Below are experts of layer 2 (counted from 0) of a mixture-of-experts language model. Rows are named router (the router's row for the expert), up (a neuron's input weights, with its number) and show model dimensions 240-319. Each number is 50 + 10 x the weight over its row's rms, rounded and kept within 0 to 99.
After each expert's rows: a language model's description of what the expert responds to. This comes from a sample of Wikipedia text that the model never trained on.

# expert 4
router:68 45 56 56 38 42 57 51 44 45 48 49 54 47 58 54 65 57 43 54 56 43 39 47 52 45 56 68 45 43 54 52 58 48 45 56 41 55 40 47 34 49 37 65 49 37 57 52 30 54 40 54 47 62 60 65 35 40 47 50 62 61 64 49 55 55 48 45 42 65 40 64 44 52 58 53 54 66 69 50
up0:48 40 57 51 49 61 31 55 54 43 31 59 48 52 57 44 76 67 34 41 44 55 59 32 49 48 43 43 38 38 55 47 64 47 30 33 27 47 67 51 48 61 36 69 25 57 57 66 54 49 55 45 34 41 51 59 44 53 47 49 40 57 66 51 46 45 52 49 55 51 45 47 54 73 70 59 57 48 39 45
up1:41 52 55 62 37 43 48 59 46 46 51 46 41 62 46 43 68 48 53 53 64 53 49 67 44 53 55 53 52 46 41 50 47 55 54 62 43 42 44 45 63 46 61 59 36 47 42 42 48 41 43 43 49 56 50 47 41 45 37 43 55 79 57 51 55 38 56 46 32 53 69 38 43 67 54 45 47 56 62 49
up2:59 75 56 46 54 39 48 49 52 75 56 40 53 47 55 59 37 52 58 64 72 66 34 45 49 59 52 52 44 48 56 54 70 38 48 41 49 50 54 43 45 51 53 65 51 47 42 43 52 81 57 59 53 43 51 63 57 35 45 51 51 60 47 44 48 55 42 67 53 40 52 50 40 52 57 41 58 44 63 45
up3:50 60 53 54 56 50 30 46 43 60 36 33 40 47 27 51 57 50 46 45 59 64 37 52 63 48 50 54 61 31 47 35 62 40 44 45 40 61 65 55 45 73 54 61 46 49 67 63 46 58 47 56 40 57 54 65 31 57 51 45 30 57 56 53 49 44 40 61 35 48 39 61 56 47 43 57 30 51 51 42
up4:55 40 57 51 48 51 33 54 56 48 44 48 64 37 55 40 46 51 42 43 55 53 47 52 75 51 45 56 36 41 43 35 44 58 37 49 52 70 44 70 61 64 50 42 59 39 50 46 51 57 42 54 45 44 48 54 58 43 45 64 59 48 38 51 63 64 57 63 57 52 80 48 52 55 59 44 51 49 54 69
up5:59 53 58 34 45 53 61 47 50 52 23 53 49 62 65 63 53 55 42 55 53 58 47 43 59 56 61 41 42 44 48 40 71 47 38 50 51 49 56 56 39 47 34 58 45 51 61 73 35 41 48 42 65 40 50 60 45 46 58 59 45 52 64 41 42 43 54 39 50 58 37 55 48 40 44 49 44 48 31 46
up6:48 29 42 59 46 57 41 66 61 61 26 37 51 41 57 59 56 60 36 50 47 61 52 46 71 64 55 54 57 51 47 43 61 42 46 40 49 47 51 67 46 58 27 46 43 52 55 56 41 66 56 51 39 43 47 53 56 53 51 77 43 44 67 49 47 60 65 65 34 64 64 50 41 46 57 55 44 47 66 33
up7:47 31 57 54 53 57 52 44 56 43 61 49 59 32 52 43 46 70 59 60 44 57 47 21 35 45 37 74 48 45 43 32 35 51 50 53 41 48 46 52 54 53 48 45 43 43 37 52 53 57 18 62 58 44 53 40 55 27 58 52 49 35 42 38 43 59 48 51 42 36 52 47 48 51 59 47 38 64 50 50
up8:71 41 44 54 52 46 62 35 62 63 53 55 74 35 61 55 45 60 56 41 62 50 48 42 60 60 56 46 39 65 51 42 58 43 56 38 46 60 53 71 62 57 39 57 62 46 60 58 37 56 43 43 57 35 44 55 37 55 41 46 45 40 63 39 45 59 48 28 46 50 55 48 55 46 67 27 36 51 41 44
Description: Heading equals signs. Equals signs closing Wikipedia section headings such as ===Writings===, plus hyphens in match scores and table pipes.

# expert 3
router:68 44 58 58 44 50 56 56 41 45 47 47 51 52 54 54 59 54 43 56 53 41 36 48 54 50 61 68 42 43 55 46 59 52 46 51 42 52 42 47 34 51 41 65 47 37 52 54 24 54 38 53 44 58 53 62 37 34 46 46 62 55 62 45 54 61 47 47 36 68 39 73 40 54 55 51 54 63 65 52
up0:59 50 45 43 28 53 50 62 41 47 53 30 60 46 56 47 57 52 35 52 51 52 36 63 60 51 70 31 31 41 34 47 35 56 38 55 59 36 53 54 59 62 62 42 66 37 50 43 33 53 46 64 50 44 53 34 29 44 39 41 52 41 62 38 34 45 36 53 53 53 58 65 53 41 51 50 41 79 53 39
up1:59 58 64 51 36 58 71 46 64 61 46 66 55 56 54 41 68 51 63 43 59 47 43 39 56 55 62 57 61 46 61 47 49 52 57 65 30 62 54 36 56 42 41 73 38 45 47 47 46 47 50 28 47 53 64 42 40 57 57 46 56 31 41 58 34 49 50 46 41 54 54 73 45 57 40 45 35 54 51 54
up2:58 35 48 64 56 42 55 39 49 49 52 49 30 47 43 55 59 33 66 33 53 60 53 17 42 50 65 52 47 44 56 38 72 51 47 25 55 51 47 66 53 41 47 45 37 58 56 64 49 61 53 47 45 36 53 47 34 60 50 42 50 49 52 50 41 72 50 58 52 66 60 49 60 64 61 50 48 30 55 52
up3:42 44 49 41 51 49 35 43 40 63 54 62 46 62 45 35 36 36 60 51 60 56 49 45 60 55 59 46 41 34 39 43 51 61 56 58 49 48 40 58 43 39 40 63 40 44 26 42 55 33 60 56 50 59 63 54 44 62 67 56 48 43 54 43 44 48 61 57 61 66 58 63 39 62 58 54 43 59 47 39
up4:73 47 46 57 41 64 53 64 60 58 42 58 73 50 54 65 39 58 44 53 40 45 40 32 46 60 54 45 41 54 58 48 55 51 52 49 44 65 55 36 40 27 55 57 64 58 36 51 46 31 43 43 37 47 68 51 67 66 61 51 67 42 50 62 46 46 63 60 39 50 49 48 50 58 60 68 36 47 71 54
up5:67 41 62 61 38 52 54 54 52 45 53 53 68 52 70 48 53 76 48 38 35 40 36 41 66 45 59 66 58 44 47 53 49 51 48 30 54 51 31 60 38 44 61 47 61 46 36 71 51 55 35 45 48 52 54 42 48 50 45 47 42 51 39 55 40 51 61 52 54 53 53 56 51 45 47 47 42 62 66 55
up6:40 48 35 53 25 63 51 58 48 52 58 55 37 40 57 40 58 50 47 48 56 64 35 53 45 65 49 52 60 48 55 61 70 56 53 63 38 55 46 47 46 52 49 52 57 47 61 51 52 52 45 62 58 34 60 62 61 44 46 61 50 46 59 45 42 36 48 51 51 60 43 72 58 53 51 49 40 47 43 59
up7:45 52 57 33 51 64 56 52 61 57 60 53 66 48 56 74 49 48 57 46 48 35 38 72 51 25 45 47 39 43 47 33 57 34 47 65 53 48 56 65 60 48 42 43 43 53 47 38 54 46 23 59 39 49 52 36 46 36 47 59 40 62 39 37 55 48 45 48 61 48 61 94 42 63 60 46 51 46 50 55
up8:54 58 50 51 52 47 67 63 57 41 53 39 57 53 48 54 47 47 34 58 50 53 44 68 48 59 63 63 67 26 62 35 55 57 27 52 58 58 43 51 32 59 42 80 55 53 39 64 55 54 56 59 37 70 58 60 31 59 55 56 58 54 30 46 42 64 48 56 62 45 36 46 43 64 29 51 57 50 53 57
Description: Word endings, names, units. Final pieces of surnames and place names in tables, such as Pa-ge and Roddi-ck, plus the and units like km, ft.

# expert 7
router:61 49 71 56 53 55 47 48 31 59 48 48 53 38 50 52 51 53 54 53 51 38 50 44 65 57 53 65 41 51 73 40 52 65 63 49 45 56 57 40 53 44 43 72 67 44 56 45 31 52 43 51 45 53 65 59 54 35 47 39 62 59 58 51 49 44 49 37 45 65 47 66 32 54 56 53 39 66 49 51
up0:49 49 48 63 60 53 55 44 50 51 40 60 71 31 66 57 45 34 44 63 53 40 31 46 48 57 53 62 59 55 80 45 58 53 56 64 46 56 47 55 51 56 37 59 56 51 70 59 53 44 47 47 53 39 48 54 54 55 41 68 57 54 54 54 56 39 47 56 63 64 69 54 49 50 40 56 32 56 72 60
up1:62 49 64 62 51 46 68 42 58 64 49 55 56 52 33 40 44 67 35 53 38 37 50 44 53 40 71 57 55 43 68 52 48 49 65 43 49 55 56 50 52 56 33 51 54 55 51 41 51 30 66 55 55 61 68 45 40 55 47 56 46 53 55 43 46 51 43 38 35 67 50 73 40 43 47 58 48 35 61 50
up2:63 45 63 59 59 63 45 62 51 44 41 49 68 50 58 46 44 52 62 42 50 53 53 45 45 47 56 31 56 49 63 45 55 64 59 46 46 43 45 50 50 35 59 55 54 57 40 55 48 51 60 42 51 55 46 21 45 46 38 55 44 48 57 52 64 47 40 39 52 53 37 57 30 49 44 53 47 57 43 47
up3:43 63 41 43 64 41 62 82 50 47 53 45 42 45 64 59 44 51 30 61 60 37 47 57 42 50 67 55 54 66 42 53 54 43 66 66 38 45 41 50 56 38 55 53 48 46 48 48 58 48 33 43 59 42 47 56 42 60 47 62 59 58 86 50 45 40 46 43 49 62 61 64 46 69 46 51 46 46 55 53
up4:55 61 65 58 65 45 65 35 58 55 47 32 69 49 40 57 52 61 39 45 40 56 37 43 51 58 55 34 30 69 49 53 59 47 52 55 45 67 38 64 62 41 43 53 39 44 41 47 50 60 48 47 46 56 61 53 41 42 48 45 42 43 58 52 53 41 48 40 48 46 57 39 42 47 55 33 54 40 37 25
up5:48 39 40 51 48 45 41 49 55 48 30 64 59 44 65 53 43 57 42 41 33 42 68 35 52 53 57 55 68 48 49 60 55 50 42 58 58 32 38 58 55 45 39 45 42 15 41 47 56 49 48 67 57 50 58 56 37 47 46 52 52 35 46 68 41 55 37 54 39 49 53 58 43 54 87 48 61 56 42 43
up6:56 50 42 65 50 40 55 74 56 67 66 50 48 50 52 50 68 65 54 58 44 40 34 66 59 37 52 65 35 47 56 39 61 58 43 46 49 40 44 56 52 51 68 60 61 46 49 36 41 44 67 30 53 50 45 45 54 47 48 60 46 56 62 63 37 57 43 47 37 50 52 45 33 52 45 56 45 46 47 50
up7:58 46 27 64 71 44 62 67 60 34 34 59 53 44 63 57 56 71 32 47 56 54 45 48 54 51 57 61 61 45 52 46 65 35 60 52 36 44 51 50 35 47 21 58 40 56 37 53 50 66 55 56 54 52 33 73 30 51 44 42 56 57 62 52 53 45 50 47 36 47 40 41 51 42 61 41 26 24 46 34
up8:61 47 67 40 47 49 50 58 42 62 30 58 59 56 62 42 63 48 52 58 51 50 53 36 53 61 48 31 74 55 51 54 35 52 56 43 43 43 38 53 60 51 61 59 61 42 58 69 44 57 40 45 48 54 33 57 37 59 46 44 56 47 45 42 47 49 55 49 60 54 59 67 52 46 53 50 50 65 58 63
Description: Function words in prose. Modals, pronouns and particles in running prose and quotes, such as can, would, him, to, and contraction endings like won't.

# expert 6
router:52 49 56 67 50 49 51 56 48 65 34 64 48 54 55 60 67 47 47 54 65 56 32 45 56 49 55 60 40 36 58 44 56 64 47 44 45 54 44 44 42 54 44 64 53 48 53 62 32 48 43 47 47 46 50 51 50 34 40 53 61 54 60 58 47 65 37 53 33 73 49 73 34 66 58 64 47 58 64 53
up0:45 37 53 53 64 61 46 51 59 51 51 36 54 21 54 47 45 54 36 50 49 45 57 43 31 57 50 53 42 60 51 28 48 38 53 62 40 52 50 58 51 50 38 54 65 39 50 49 47 54 41 47 45 46 49 42 33 53 56 78 55 37 59 60 40 57 51 28 52 43 61 49 74 56 53 52 48 51 57 51
up1:48 47 57 55 60 52 56 56 46 46 51 54 53 34 61 61 52 62 42 61 60 53 45 45 59 39 58 35 67 47 54 59 43 55 57 61 56 57 51 40 50 53 58 61 52 36 60 47 47 51 49 62 55 75 29 54 47 59 46 49 39 54 75 48 56 48 41 61 37 58 31 40 45 55 49 45 51 47 56 45
up2:53 56 55 55 51 29 35 41 48 45 50 38 34 59 57 71 42 47 52 35 62 53 52 21 51 48 65 54 59 56 40 58 47 42 42 55 47 57 45 53 35 51 51 51 71 55 40 48 29 57 46 47 45 65 30 39 47 55 65 61 51 46 77 58 41 51 42 59 61 48 55 51 41 52 41 45 47 55 65 55
up3:45 54 47 52 47 43 46 57 54 55 53 40 45 48 32 48 31 60 40 50 53 30 56 62 85 49 47 53 49 44 47 33 63 67 46 43 44 44 48 57 39 48 43 47 39 41 38 36 34 52 45 59 35 40 52 29 48 46 52 63 52 59 50 48 56 56 46 58 63 59 48 54 43 68 68 41 38 43 70 48
up4:44 78 48 53 54 32 44 44 58 58 55 58 55 51 27 67 39 50 52 47 53 46 56 31 56 48 50 29 57 47 50 62 49 63 62 46 28 57 59 47 37 71 43 51 43 39 54 38 47 40 42 67 39 74 40 29 43 49 53 44 52 53 58 48 33 51 47 44 55 52 57 51 53 54 48 48 44 50 45 39
up5:39 64 42 41 60 61 52 70 49 44 46 47 59 54 28 43 41 61 32 37 53 53 51 69 55 39 55 54 45 65 34 59 48 52 57 35 49 61 37 62 40 70 41 46 35 56 42 48 50 59 45 42 49 41 47 41 43 52 28 47 43 53 51 52 33 52 41 55 47 44 43 45 29 39 49 53 40 39 49 53
up6:54 58 52 52 57 63 70 40 56 44 34 57 45 43 50 61 50 56 53 47 66 51 50 34 72 51 68 73 52 54 62 65 71 42 54 38 59 68 40 63 45 45 30 70 50 61 42 58 39 53 46 45 46 49 47 63 50 59 54 63 46 44 53 36 23 59 39 45 42 64 38 49 45 46 36 54 49 44 47 52
up7:56 34 61 36 50 50 54 58 59 43 48 68 57 48 43 34 51 26 42 45 69 44 53 48 58 35 52 61 47 39 48 43 53 55 58 65 62 56 63 37 61 66 50 48 43 46 54 50 46 44 47 44 48 50 38 55 57 32 32 56 55 48 42 75 40 43 46 39 43 54 74 44 35 58 36 50 48 57 65 49
up8:68 39 37 51 50 45 59 52 43 52 73 51 65 51 90 51 41 66 46 42 45 52 46 48 56 55 58 54 66 44 54 58 49 53 30 53 43 63 60 43 54 41 44 54 55 26 49 41 49 44 44 44 58 62 46 46 33 32 50 48 48 43 66 48 61 45 53 48 45 48 56 56 35 39 32 34 47 52 68 29
Description: Name-initial pieces. Capitalized first pieces of proper names after a space, mostly foreign personal and place names, such as Bog, Ja, Al.

# expert 1
router:76 53 49 59 66 60 57 69 46 58 53 69 55 55 52 55 48 54 55 40 49 83 47 40 45 53 79 44 48 42 55 48 65 45 47 63 51 52 43 39 36 55 41 70 55 49 38 53 36 46 35 49 52 60 63 47 36 29 42 38 55 45 41 49 58 46 49 50 62 69 51 70 27 65 48 59 40 55 63 47
up0:67 39 60 50 54 46 49 37 54 44 55 37 33 37 46 49 46 50 56 42 54 50 42 35 67 56 75 42 55 40 59 58 65 48 58 58 52 47 50 49 53 51 35 70 67 44 63 63 32 46 21 22 48 45 77 51 49 54 50 65 67 40 42 52 53 60 49 67 40 65 43 60 41 51 42 75 59 54 74 66
up1:39 46 47 37 53 41 40 36 69 39 48 36 53 47 44 41 47 38 51 58 63 47 57 26 52 52 44 56 61 39 52 35 58 60 44 63 42 67 61 63 55 46 44 53 67 41 56 47 38 59 47 67 53 41 48 47 59 55 44 48 44 52 55 54 43 46 46 50 54 55 57 58 44 47 46 47 74 69 38 56
up2:63 49 51 59 56 58 58 47 42 40 67 54 48 50 44 45 42 60 60 40 56 48 47 48 38 58 78 51 52 52 46 68 64 41 36 57 58 42 49 59 61 61 48 83 47 44 50 45 46 26 67 46 45 55 62 23 55 42 57 46 58 37 36 57 58 43 72 57 26 72 34 61 46 58 45 60 47 68 73 76
up3:66 42 56 59 39 37 64 37 50 49 46 52 38 34 23 58 57 33 48 42 47 52 51 55 57 59 41 62 54 34 47 66 47 48 72 50 65 46 53 54 61 61 45 30 54 40 63 46 46 36 45 70 46 44 68 46 53 50 42 56 47 41 56 54 60 54 51 46 43 51 70 68 47 75 37 69 54 56 64 62
up4:49 41 59 41 51 54 73 55 49 44 47 36 37 43 39 60 42 55 39 66 41 44 57 43 48 61 53 54 51 43 40 41 65 54 43 30 53 51 52 45 49 48 52 59 56 58 72 47 46 47 42 58 55 51 64 47 56 47 64 54 30 47 71 46 29 57 28 53 40 66 68 64 42 53 55 80 60 52 68 38
up5:66 37 43 57 51 51 40 63 41 62 38 50 59 43 52 32 38 46 50 44 55 53 47 46 52 43 54 51 53 59 63 49 50 53 66 56 53 55 51 60 63 68 48 64 63 37 50 58 44 70 45 71 52 50 44 57 42 45 59 42 51 34 46 50 49 52 48 33 59 54 56 48 60 61 47 65 48 60 55 54
up6:55 47 37 57 45 51 61 46 53 51 41 32 54 49 31 69 45 61 37 79 48 50 51 59 44 52 56 51 46 57 51 39 72 42 59 44 48 91 54 44 38 48 40 57 65 60 52 61 40 33 65 45 50 57 61 45 51 53 79 55 52 53 82 52 55 49 39 47 52 55 68 84 45 47 59 56 47 52 54 42
up7:70 29 67 44 51 44 56 47 58 43 46 45 50 54 52 56 46 46 48 37 47 50 32 53 44 46 56 37 48 45 44 46 53 41 69 57 41 77 54 44 36 63 34 53 45 41 29 70 57 57 47 35 50 51 50 35 52 46 60 61 29 34 42 56 53 40 46 50 52 57 47 59 41 62 65 46 42 68 54 68
up8:50 57 44 51 65 56 54 70 50 56 43 50 38 51 37 37 33 44 48 42 66 55 52 58 47 33 81 60 51 52 54 33 58 50 31 56 51 48 48 53 62 54 55 63 29 55 52 46 61 55 52 43 41 47 71 61 45 30 55 69 36 52 69 39 41 37 49 51 71 56 67 42 31 58 43 66 49 39 44 61
Description: "Of" and infobox labels. The word of after nouns, such as map of and capacity of, plus line breaks, colons and dashes in infobox and taxonomy lists.

# expert 2
router:69 41 57 57 43 48 53 57 44 48 47 46 50 54 54 52 53 51 42 51 52 41 35 46 52 47 61 68 40 48 53 50 58 47 44 51 43 55 44 49 32 48 44 65 47 39 54 52 25 54 33 54 49 59 55 65 38 33 45 48 61 57 58 45 55 60 50 43 43 67 42 71 42 52 57 52 55 64 64 51
up0:51 38 54 67 58 59 38 48 55 54 65 39 41 47 28 34 42 48 41 46 55 37 49 35 63 53 50 47 39 51 45 56 48 46 60 62 42 60 51 36 51 57 52 56 52 41 67 51 45 54 57 47 62 57 49 28 69 51 36 63 58 50 52 68 39 52 45 35 56 44 56 35 61 64 40 41 49 64 59 46
up1:52 80 55 35 50 69 50 70 43 33 49 53 37 60 44 39 42 64 60 41 40 56 59 58 46 43 46 58 54 64 63 57 54 62 47 36 45 56 38 40 45 58 44 64 63 44 56 31 48 38 46 50 45 63 47 43 56 37 37 34 50 31 53 68 65 36 47 52 51 64 45 62 40 39 59 57 42 66 67 47
up2:62 47 47 53 62 42 47 51 42 42 42 51 53 22 42 55 61 43 56 69 51 50 53 32 54 49 57 69 46 36 50 39 51 57 50 37 41 60 50 67 55 49 47 46 69 38 49 56 44 40 43 70 64 43 46 65 52 51 69 57 62 53 37 40 69 28 61 57 52 49 37 57 43 49 47 38 61 61 58 51
up3:41 49 44 52 59 57 54 42 47 37 32 70 79 34 55 56 59 66 41 55 51 49 42 50 62 50 61 49 52 36 50 60 60 72 54 46 38 50 53 61 62 61 30 49 44 57 48 42 47 50 63 48 66 49 62 39 40 58 44 56 51 49 41 68 37 58 40 40 48 49 42 43 45 70 44 71 49 45 40 60
up4:63 38 53 79 56 35 40 60 56 59 41 55 70 51 59 54 63 47 43 60 69 55 52 53 49 40 48 60 44 56 48 41 49 25 49 54 26 54 63 37 40 48 32 59 53 50 36 62 47 49 47 55 55 54 42 54 31 50 55 63 55 43 47 45 71 48 59 29 49 54 45 53 48 55 65 48 51 59 59 54
up5:51 50 60 43 46 35 51 72 43 50 41 71 62 47 64 38 50 54 55 51 59 44 40 40 75 45 52 47 44 47 50 65 60 38 46 62 44 50 37 53 58 40 30 40 67 42 43 30 52 41 38 47 52 45 50 37 33 36 42 57 31 41 35 42 46 52 45 40 42 47 58 60 46 55 48 46 58 55 44 56
up6:49 37 49 42 58 39 45 40 43 72 27 56 62 28 69 67 36 63 42 53 56 43 42 60 50 57 48 74 49 64 49 39 48 48 47 43 41 73 56 58 53 47 49 40 69 38 50 56 53 47 33 59 65 33 51 41 49 59 74 51 68 48 49 46 52 64 62 46 46 52 48 61 54 38 59 49 48 75 48 45
up7:49 35 53 50 57 56 46 32 65 50 36 73 52 45 53 53 64 57 50 48 44 68 31 26 55 54 53 31 54 37 54 52 52 39 47 47 46 44 59 50 51 45 43 65 67 50 49 46 58 46 47 63 45 53 36 37 48 42 47 75 38 49 67 45 37 55 45 40 61 53 68 58 42 58 59 46 44 28 68 69
up8:48 40 48 51 56 32 54 44 41 41 48 58 61 59 67 58 41 53 53 37 64 50 27 53 50 53 74 54 62 59 69 54 64 47 55 53 38 46 47 57 65 53 36 48 62 59 49 48 50 53 24 39 44 56 47 51 43 42 60 53 46 58 52 46 37 61 43 46 61 60 55 69 49 45 41 53 44 48 49 60
Description: Table and list fillers. Separators, hyphens and words inside tables, sports lineups and lists, such as pipes, semicolons and Street, plus mid-word pieces like Ex-erc-ise.

# expert 0
router:67 42 58 57 43 49 54 55 42 44 50 45 51 56 55 55 57 58 42 57 55 40 36 49 51 46 60 69 37 45 52 50 56 53 43 51 43 58 39 51 35 50 42 66 50 39 55 50 26 55 38 54 45 59 57 64 40 32 46 49 59 57 59 48 53 61 52 46 38 66 41 69 43 49 54 49 55 62 66 49
up0:42 52 50 61 70 54 35 60 54 65 43 58 59 40 75 47 51 53 48 56 60 61 41 46 49 63 68 42 42 54 61 32 36 49 39 38 47 59 40 51 39 65 43 52 60 51 68 52 40 46 52 48 52 43 35 51 35 45 35 59 39 38 59 52 29 43 32 45 44 52 58 53 55 52 46 53 55 46 54 53
up1:63 58 55 39 51 52 59 60 58 27 64 52 49 50 45 64 46 49 68 35 45 56 54 39 49 49 48 44 57 56 42 54 64 47 47 56 35 73 52 50 43 40 33 58 60 43 53 57 51 31 42 44 40 40 39 32 44 57 60 52 47 47 53 46 41 63 42 33 59 62 79 60 55 37 50 49 42 51 44 34
up2:51 44 45 53 44 53 39 60 50 50 44 61 54 48 54 44 47 52 42 55 65 67 49 45 63 25 58 40 62 57 64 49 57 56 60 61 51 63 59 57 61 53 53 51 59 44 57 47 52 54 62 48 73 55 31 55 53 36 45 53 47 50 66 62 35 44 58 59 39 59 58 51 49 72 51 62 31 46 56 61
up3:32 43 73 33 41 59 49 37 60 38 55 70 71 28 57 46 58 48 22 51 60 53 57 22 50 56 44 43 46 53 47 56 65 62 44 54 46 52 45 53 30 63 42 48 30 51 53 46 43 36 42 44 61 49 38 63 43 46 36 58 41 34 39 54 43 53 39 42 43 47 57 49 52 58 47 51 38 49 59 57
up4:41 31 36 56 48 42 37 62 57 58 31 53 50 46 54 54 64 43 60 45 52 31 48 47 42 51 52 64 56 61 52 62 46 52 75 68 41 61 61 52 45 49 30 52 54 58 25 63 42 65 51 47 65 47 56 52 70 52 61 74 45 31 51 42 32 48 39 38 57 55 49 57 54 57 55 41 50 57 46 61
up5:55 44 38 60 54 54 48 55 61 40 47 37 57 45 61 56 49 76 40 37 63 48 60 40 54 34 59 53 54 42 55 21 45 41 33 53 35 45 48 58 34 32 30 61 48 35 48 56 66 48 46 46 58 49 43 35 45 63 55 54 50 51 58 61 28 66 49 29 53 55 46 44 47 43 59 44 36 61 57 47
up6:54 42 39 55 48 19 61 39 26 40 52 32 57 55 51 39 73 47 45 59 57 62 45 63 64 45 47 62 61 67 45 54 57 40 57 49 71 44 58 49 40 56 46 42 45 51 48 58 55 62 55 53 67 36 60 51 36 45 45 66 53 71 58 26 40 47 50 65 42 48 59 56 49 51 58 48 45 37 54 58
up7:47 47 49 56 43 32 38 44 45 52 58 47 40 45 43 31 58 51 34 59 55 44 33 49 39 56 54 58 45 33 46 55 60 57 55 60 51 43 46 50 46 39 42 71 58 53 51 52 44 54 50 60 60 56 56 60 37 47 49 51 54 52 55 56 36 62 59 41 47 44 47 47 42 63 34 56 37 55 79 60
up8:45 46 37 47 45 62 40 46 50 47 45 51 41 44 56 52 37 43 51 49 60 52 44 46 55 62 52 65 45 56 46 29 44 54 47 58 52 46 42 81 54 34 43 61 56 44 44 43 49 40 37 42 62 55 49 34 42 54 43 46 72 64 54 46 57 42 60 22 48 56 59 53 57 41 41 45 63 54 46 47
Description: Numbers and table cells. Digits after decimal points in table cells, percent signs, and some nouns and word pieces in lists, such as 8.7, %, million.

# expert 5
router:74 54 63 58 58 44 58 41 45 40 48 51 48 55 48 63 40 53 48 41 51 66 44 62 54 45 61 45 42 48 46 52 48 60 44 43 53 43 39 65 52 43 56 69 41 52 42 51 38 51 53 43 32 63 57 38 52 48 58 30 59 63 52 39 69 59 42 51 46 81 48 59 38 50 51 44 51 75 53 39
up0:50 35 57 45 37 45 63 54 44 52 54 45 55 55 34 46 46 52 57 40 53 61 58 57 45 60 63 63 51 42 47 41 51 29 54 34 71 40 55 60 51 43 44 54 51 48 37 65 50 56 52 54 45 53 63 56 47 35 51 49 52 29 61 59 29 64 36 30 30 36 62 49 58 57 38 46 55 48 56 54
up1:46 31 58 49 44 61 37 49 51 38 64 40 48 64 42 53 57 36 44 55 49 32 41 33 48 50 47 62 28 51 50 37 53 55 46 45 52 53 55 64 52 26 47 56 32 49 49 45 42 49 45 49 41 24 47 52 57 35 57 62 48 44 45 35 48 63 57 45 46 64 56 51 61 68 59 42 36 50 60 46
up2:55 54 50 55 74 41 37 61 69 52 41 51 62 34 33 52 52 50 44 61 58 31 48 54 58 57 51 56 54 32 53 66 47 55 47 43 58 58 56 53 53 46 34 41 49 47 62 49 56 47 48 46 68 49 46 55 51 49 46 46 41 41 51 40 53 61 51 49 48 40 43 46 27 49 41 60 56 51 34 69
up3:61 43 50 59 63 51 62 63 65 52 43 50 63 59 53 47 42 47 58 53 56 63 55 54 55 44 57 60 45 40 64 62 74 39 42 63 46 47 36 42 44 51 45 50 51 52 43 61 49 39 29 59 70 80 67 57 53 43 54 56 53 44 41 55 47 65 40 42 51 46 51 50 42 33 58 56 51 52 44 62
up4:49 59 26 53 47 43 42 44 56 48 58 44 47 66 59 46 59 54 49 72 58 54 53 35 46 76 45 43 55 44 50 32 52 42 65 64 47 43 54 43 46 55 63 64 44 41 68 69 56 62 42 48 39 79 43 61 42 46 54 47 77 74 50 52 48 29 48 46 58 33 45 58 65 35 70 44 30 49 57 27
up5:66 55 54 53 53 60 32 52 44 54 46 31 59 48 48 75 53 60 40 57 56 39 51 45 48 59 60 51 31 43 49 64 73 45 35 42 36 62 52 49 34 55 37 53 41 64 58 60 48 50 41 43 58 39 53 31 50 48 61 69 38 50 45 41 44 42 53 40 56 63 44 62 50 52 56 55 31 47 57 56
up6:58 59 43 52 58 56 45 41 62 39 52 48 43 33 48 70 36 51 31 41 38 54 28 41 55 51 42 59 45 35 49 71 49 47 65 53 44 66 74 47 59 51 48 50 50 48 64 48 41 46 61 45 48 55 54 52 26 43 47 52 38 52 51 30 35 42 53 47 45 57 63 53 67 53 63 47 53 57 49 37
up7:22 40 39 46 46 41 45 49 65 40 54 69 35 59 53 36 52 48 57 51 43 42 55 41 50 43 54 64 44 42 47 40 50 51 54 71 48 46 59 38 51 34 62 59 37 41 56 45 45 46 39 59 64 42 40 60 43 43 59 52 45 39 45 49 58 50 30 46 35 81 60 58 35 49 51 46 53 51 49 53
up8:62 43 48 52 49 58 63 53 39 47 45 69 39 36 56 55 53 50 41 33 54 54 64 57 63 48 40 56 53 48 53 73 67 49 51 34 45 51 59 50 50 48 46 52 44 57 53 60 34 50 53 38 38 56 73 41 50 60 42 66 61 55 31 44 41 40 34 52 44 65 42 68 53 41 66 55 57 63 29 70
Description: Years and institutions. Years after in or of, such as 1989 and 2012, and institutional words like University, States, League, Republican.